config.toml
n_experts = 16
activation = "swiglu"
lr_router = 0.000467
n_head = 4
n_kv_head = 2
norm_place = "pre"
positions = "rope"
rope_base = 47700.0
rope_fraction = 1.0
qk_norm = false
init = "normal"
optimizer = "adamw"
lr_head = 0.00702
decay_fraction = 0.722
Below are experts of layer 4 (counted from 0) of a mixture-of-experts language model. Rows are named router (the router's row for the expert), gate (a neuron's input weights, with its number), up (a neuron's input weights, with its number), down (a neuron's output weights, with its number) and show model dimensions 128-255. Each number is 200 + 20 x the weight over its row's rms, rounded and kept within 0 to 999.
Before each expert's rows: "gets" lists some tokens that make up at least twice as much of what it gets as of all text. This comes from a sample of Wikipedia text that the model never trained on. Tokens count by the router's weight.

# expert 14
gets: "  ", " =", "0", "1", "2", "5"
router,185,205,201,199,195,223,206,211,180,220,208,181,178,197,214,220,204,222,184,181,151,192,225,189,206,213,192,176,192,184,186,191,198,241,216,192,193,161,202,273,202,177,208,183,165,191,234,191,183,198,228,201,188,192,211,195,213,204,211,218,196,245,182,179,181,208,172,199,184,224,194,139,186,192,235,183,208,139,176,203,208,215,225,166,169,202,197,186,170,189,188,199,240,223,175,173,228,224,221,178,180,204,170,178,191,185,210,189,214,197,183,181,225,168,205,175,180,185,245,189,184,207,221,225,216,195,209,188
gate0,179,197,215,209,213,174,221,214,205,229,176,178,225,198,203,199,219,221,177,232,199,163,184,222,208,156,221,195,214,160,219,172,221,203,196,183,169,208,202,206,202,195,208,175,174,207,228,201,200,239,194,183,223,219,196,205,197,194,219,206,174,219,214,194,203,218,186,152,193,216,193,186,200,219,166,225,222,192,188,200,212,211,193,179,158,188,191,218,181,188,191,198,212,170,233,159,223,206,217,176,208,236,194,172,195,200,204,215,198,240,208,164,210,184,193,190,227,207,213,163,194,182,159,183,185,235,213,202
up0,218,183,197,150,198,203,207,198,166,186,201,174,212,197,182,208,190,208,160,202,203,207,232,219,204,202,186,233,200,180,234,190,229,153,177,178,235,181,214,199,225,190,182,185,205,202,210,185,197,213,196,190,200,173,220,206,204,162,178,178,196,212,167,202,202,227,189,207,201,210,173,216,205,158,222,207,198,206,202,226,238,207,169,202,189,216,184,197,176,178,222,199,196,224,202,191,187,228,204,203,192,182,199,191,192,173,234,202,161,190,216,203,185,191,196,197,214,233,184,194,196,176,222,207,215,170,182,176
down0,206,168,199,214,218,181,182,201,195,227,148,207,217,194,231,157,193,176,223,179,211,187,180,195,211,199,183,182,163,178,241,218,210,219,190,192,225,216,231,225,183,233,176,199,179,198,182,198,164,199,212,226,162,195,216,193,153,212,198,213,224,184,234,193,178,197,200,212,238,212,152,179,237,201,148,192,226,243,216,193,165,228,198,241,236,179,209,204,207,226,192,202,171,200,201,221,214,205,188,179,219,220,204,195,228,205,185,210,177,202,207,210,196,217,215,181,213,213,180,200,217,203,186,209,233,196,201,196
gate1,182,203,213,197,219,218,216,191,200,189,182,209,199,187,172,212,193,226,211,198,210,183,202,188,199,192,204,214,206,192,189,185,214,198,230,176,218,214,191,197,212,212,216,208,199,165,161,220,228,188,200,163,204,145,154,208,217,209,221,173,183,200,201,187,194,186,205,216,196,220,205,217,203,170,189,176,221,190,161,196,230,185,228,217,188,205,237,207,209,179,202,237,208,202,178,225,186,209,185,259,189,195,187,179,180,208,220,175,196,173,217,211,231,206,191,202,189,203,194,219,199,183,241,172,187,216,191,206
up1,197,210,174,215,208,180,200,185,204,190,197,180,216,229,194,210,212,194,186,227,217,184,209,208,177,207,238,193,195,158,195,189,219,198,204,166,225,182,203,150,178,176,218,232,217,205,198,202,190,189,189,175,215,189,187,168,235,196,240,219,186,219,183,216,215,201,188,218,183,204,196,190,209,199,179,174,194,184,212,229,228,183,225,192,209,188,209,212,197,178,192,156,188,205,214,229,180,223,206,203,190,225,218,218,221,184,194,204,219,173,246,200,171,194,192,195,223,227,195,204,190,200,171,164,187,218,198,225
down1,216,235,195,199,207,202,176,194,198,204,194,175,212,211,184,210,170,194,173,225,209,213,185,222,235,184,192,212,197,207,213,187,208,200,194,228,249,197,212,188,201,224,228,219,203,205,192,205,186,204,184,186,193,223,215,187,189,206,221,157,163,199,164,202,172,206,179,194,196,221,218,215,215,202,200,215,179,164,191,218,166,199,201,190,216,181,195,178,176,211,182,198,227,182,204,237,210,232,206,181,183,217,220,231,199,199,187,198,223,238,179,167,206,170,216,230,206,220,205,216,175,235,186,227,176,213,190,212
gate2,231,200,208,236,226,222,193,201,185,203,220,176,149,184,223,204,207,199,190,154,191,230,183,177,174,170,176,211,213,210,235,226,237,227,214,195,182,211,209,196,202,178,179,227,170,217,224,186,204,190,201,142,170,206,200,167,194,230,200,229,197,195,183,203,172,213,225,193,178,225,214,221,202,206,198,203,197,213,187,205,192,205,165,163,205,183,194,223,212,175,197,204,198,185,184,220,178,208,193,216,201,206,170,171,195,178,178,219,223,183,183,221,221,177,236,216,186,226,204,179,202,181,212,221,198,180,187,206
up2,197,231,195,235,232,176,226,191,179,214,210,223,212,222,178,225,224,169,226,180,176,191,222,187,199,224,197,212,202,205,215,172,205,205,236,163,175,189,182,206,199,194,202,230,197,220,183,164,195,210,222,169,191,219,243,197,199,210,195,165,165,228,177,170,220,162,180,195,197,219,187,191,171,197,218,225,175,187,227,176,207,209,215,199,190,197,177,221,161,206,205,220,211,206,191,219,181,216,183,219,207,185,176,203,238,198,212,217,220,213,200,211,215,207,235,221,205,197,187,202,221,177,220,203,169,211,202,191
down2,190,195,227,217,201,191,188,207,203,218,161,215,219,191,194,198,178,213,177,227,217,186,204,191,181,203,221,230,209,204,255,140,186,204,183,164,216,185,215,233,171,208,225,193,233,214,221,214,219,178,209,210,184,245,215,215,212,185,186,195,192,202,198,185,189,183,173,230,187,216,219,201,186,221,153,175,226,201,195,199,191,166,194,197,197,211,183,168,188,214,208,224,212,218,228,171,213,189,203,211,172,202,215,200,191,208,206,198,174,193,187,187,218,187,187,216,220,179,207,169,168,204,176,181,160,199,167,159
gate3,208,204,183,188,183,161,236,207,186,159,206,224,204,220,205,207,187,181,228,211,227,228,227,159,170,189,183,211,187,221,198,174,189,190,240,194,194,191,218,235,215,198,220,231,184,204,210,231,206,191,221,177,180,173,199,191,197,211,198,171,157,218,178,201,215,219,197,163,174,209,193,163,191,197,183,243,189,182,169,201,220,195,194,229,221,162,206,202,154,180,195,190,153,211,208,191,213,249,241,194,195,219,167,229,226,175,212,239,212,197,236,210,195,205,197,194,226,180,210,216,186,218,214,178,228,204,224,190
up3,219,204,174,217,188,181,174,211,201,223,171,206,160,200,191,193,211,188,193,192,234,247,199,197,179,178,203,201,214,195,230,187,186,162,197,193,229,188,190,200,232,199,197,234,200,191,222,226,207,208,137,170,221,201,192,165,226,211,215,222,218,198,221,192,202,180,183,146,209,199,170,223,178,190,196,174,207,198,220,174,205,191,193,223,206,200,217,218,219,214,220,221,180,227,201,219,189,256,225,212,220,206,174,182,203,209,192,209,178,204,205,221,184,174,179,198,219,176,234,215,221,175,193,203,183,211,202,204
down3,223,200,190,184,198,178,175,181,189,196,198,162,200,213,212,179,185,179,143,224,226,201,191,204,178,217,195,187,220,212,221,214,201,204,198,227,171,199,165,169,218,215,225,186,206,187,192,185,196,197,178,216,187,197,212,191,191,178,201,174,227,221,175,198,204,179,194,190,178,181,206,217,207,209,162,194,173,185,199,201,200,237,208,174,205,203,193,178,223,212,233,235,186,188,241,213,194,214,184,179,231,192,209,195,208,176,209,198,200,214,190,193,226,204,144,217,183,192,190,210,222,215,227,188,177,235,246,224
gate4,206,205,197,187,188,207,215,209,217,184,194,173,231,185,186,209,199,218,208,217,148,191,216,232,235,164,208,158,199,202,178,188,182,201,232,193,192,231,184,190,218,200,192,193,196,209,188,190,209,207,212,212,240,204,170,217,182,192,190,217,226,226,209,198,215,188,184,161,167,214,175,199,177,216,246,196,207,202,183,187,195,201,219,220,183,206,212,191,223,167,235,207,230,202,191,240,220,202,183,192,210,170,203,226,198,194,181,188,218,227,212,209,194,186,195,175,167,179,183,225,184,194,199,185,239,211,178,191
up4,183,202,209,222,189,192,206,193,205,217,181,216,208,228,219,160,179,192,216,209,179,186,198,183,197,192,213,220,194,228,225,202,198,181,212,173,223,184,208,175,214,236,225,205,197,217,198,188,214,202,231,176,221,190,209,186,207,162,189,189,220,236,201,190,194,193,187,168,180,217,232,186,228,202,178,193,211,199,212,215,232,194,167,186,203,218,233,204,175,187,167,182,173,211,213,199,207,253,215,217,176,195,210,186,196,209,266,218,200,185,180,232,214,205,175,173,208,216,203,216,194,190,193,192,180,215,206,171
down4,180,170,265,210,195,212,264,180,173,202,179,177,177,171,183,198,184,199,198,230,208,197,183,243,197,226,207,200,218,216,231,199,205,226,196,172,220,173,208,195,200,138,184,217,216,185,181,195,217,208,225,161,196,180,191,201,198,200,187,199,188,202,214,201,205,206,186,179,173,222,212,200,195,198,208,201,191,182,184,202,200,196,211,200,192,196,197,173,193,218,242,195,192,220,167,219,185,158,217,170,202,234,209,212,223,194,190,190,215,187,184,204,218,196,215,230,171,199,190,196,163,219,163,220,169,213,236,183
gate5,186,188,195,187,225,207,190,209,164,207,190,231,203,213,165,167,194,189,171,173,206,181,221,187,207,210,184,191,206,211,184,192,196,178,193,189,229,200,191,223,205,188,229,211,217,190,203,224,192,186,189,234,199,195,208,215,210,185,194,195,188,201,172,176,178,182,202,185,209,180,222,168,198,241,190,197,205,189,181,192,226,200,200,212,184,192,207,257,204,205,168,198,232,203,140,189,186,212,222,221,190,223,197,209,177,199,180,197,202,214,201,217,170,195,188,187,203,195,201,206,189,200,223,165,201,176,195,214
up5,209,194,179,159,199,238,207,199,246,205,212,183,195,216,244,236,180,228,191,195,206,206,192,162,196,204,193,220,202,185,215,205,233,205,177,222,199,212,210,205,208,178,192,182,208,216,193,193,213,225,169,224,220,225,180,225,196,225,219,186,190,206,208,219,198,231,212,187,175,208,205,208,198,235,167,207,187,198,185,175,190,197,212,225,210,205,180,196,186,188,217,173,208,210,225,195,232,157,219,222,219,191,222,175,242,184,218,195,181,233,222,231,208,205,203,181,194,220,200,221,183,190,203,195,208,188,181,208
down5,224,207,165,205,252,187,217,184,226,238,184,169,160,186,235,215,229,252,210,207,216,203,188,189,175,200,227,218,194,154,204,207,189,217,183,200,209,201,203,189,207,183,174,207,189,222,231,188,188,200,169,203,211,205,202,177,206,176,226,181,209,232,208,183,185,244,212,196,209,203,186,183,218,214,229,220,206,201,231,200,205,194,210,215,175,214,206,186,197,226,197,202,194,189,222,202,194,227,216,211,207,175,206,227,215,208,206,203,206,191,216,205,249,205,194,199,226,213,198,200,218,202,201,203,211,202,231,204
gate6,205,180,197,181,188,197,207,192,182,202,181,195,231,228,213,186,204,211,201,233,221,208,188,197,184,190,150,199,191,232,166,177,179,186,212,201,209,209,190,187,181,214,211,182,216,177,202,155,193,212,220,198,192,194,210,197,172,184,169,201,169,219,189,205,152,198,187,180,194,217,207,190,154,203,207,173,231,184,207,174,166,194,197,193,166,229,192,173,176,181,236,199,235,187,184,210,187,239,233,252,183,183,190,158,207,210,200,184,203,210,166,203,200,181,189,211,175,188,205,213,199,189,207,188,219,242,192,233
up6,191,198,177,218,205,192,199,206,214,175,201,189,175,241,196,181,208,185,206,194,219,198,206,213,187,223,258,205,196,163,258,227,213,193,168,196,199,171,178,186,203,184,212,198,200,190,202,187,210,193,182,163,198,198,167,217,186,179,205,160,185,219,246,189,164,206,167,187,215,202,202,170,204,192,207,199,192,239,201,208,199,155,194,193,232,224,200,218,202,192,181,208,212,182,224,237,192,167,213,203,247,189,255,185,176,189,200,202,200,201,218,211,221,205,178,201,186,177,220,210,210,201,164,200,202,202,206,189
down6,212,201,156,172,200,208,239,188,222,180,180,218,223,187,150,205,168,212,196,204,214,203,188,196,183,199,174,215,200,228,190,208,176,177,193,199,201,206,213,241,175,200,199,187,229,170,205,219,209,213,198,225,218,210,239,215,223,177,178,216,197,219,221,185,187,252,199,178,214,186,211,193,208,198,202,203,173,212,208,196,197,191,198,239,199,197,206,212,174,202,237,228,201,191,222,214,189,214,216,199,216,222,187,182,167,205,183,182,191,184,206,213,212,204,156,161,157,177,242,157,221,204,216,175,193,194,198,179
gate7,199,179,204,187,204,183,231,226,218,212,189,183,180,213,208,215,217,230,213,196,208,211,214,180,161,186,219,220,196,214,183,175,180,222,215,184,196,204,189,190,200,202,201,221,162,210,218,189,185,174,173,184,184,197,198,155,190,189,206,191,199,216,184,192,201,164,157,205,195,221,233,231,198,157,201,201,150,197,211,187,233,196,229,213,211,208,220,183,187,180,219,225,210,218,189,205,218,248,170,212,204,183,201,200,236,228,180,214,207,230,171,191,197,209,224,210,208,194,189,184,187,198,215,189,167,170,188,225
up7,234,223,169,189,188,176,227,182,192,222,194,237,189,217,215,237,239,217,210,235,195,185,197,221,214,192,217,197,197,214,169,223,183,234,215,240,204,209,214,170,204,219,192,193,205,186,209,174,211,240,183,183,181,193,192,187,182,219,183,215,231,195,209,194,230,179,195,224,210,197,159,200,165,196,222,202,161,215,226,145,208,196,177,214,181,190,196,202,209,207,220,200,177,203,172,211,169,158,184,235,182,215,231,220,189,152,210,205,206,159,186,199,188,201,184,201,205,214,203,187,179,250,207,214,201,203,175,194
down7,167,194,165,235,215,195,215,220,212,227,197,199,198,214,191,181,181,169,223,218,224,196,222,171,190,187,201,226,193,202,180,178,195,192,213,232,210,207,179,224,196,212,185,190,228,193,221,216,227,191,225,236,192,212,203,167,184,220,225,196,209,206,207,231,177,220,142,165,212,212,185,180,183,202,213,155,204,170,207,140,203,178,159,208,184,189,188,205,176,178,197,215,192,216,219,209,237,202,190,218,237,234,220,209,202,200,190,187,237,175,211,199,211,192,195,177,214,193,237,216,198,192,191,191,217,202,196,229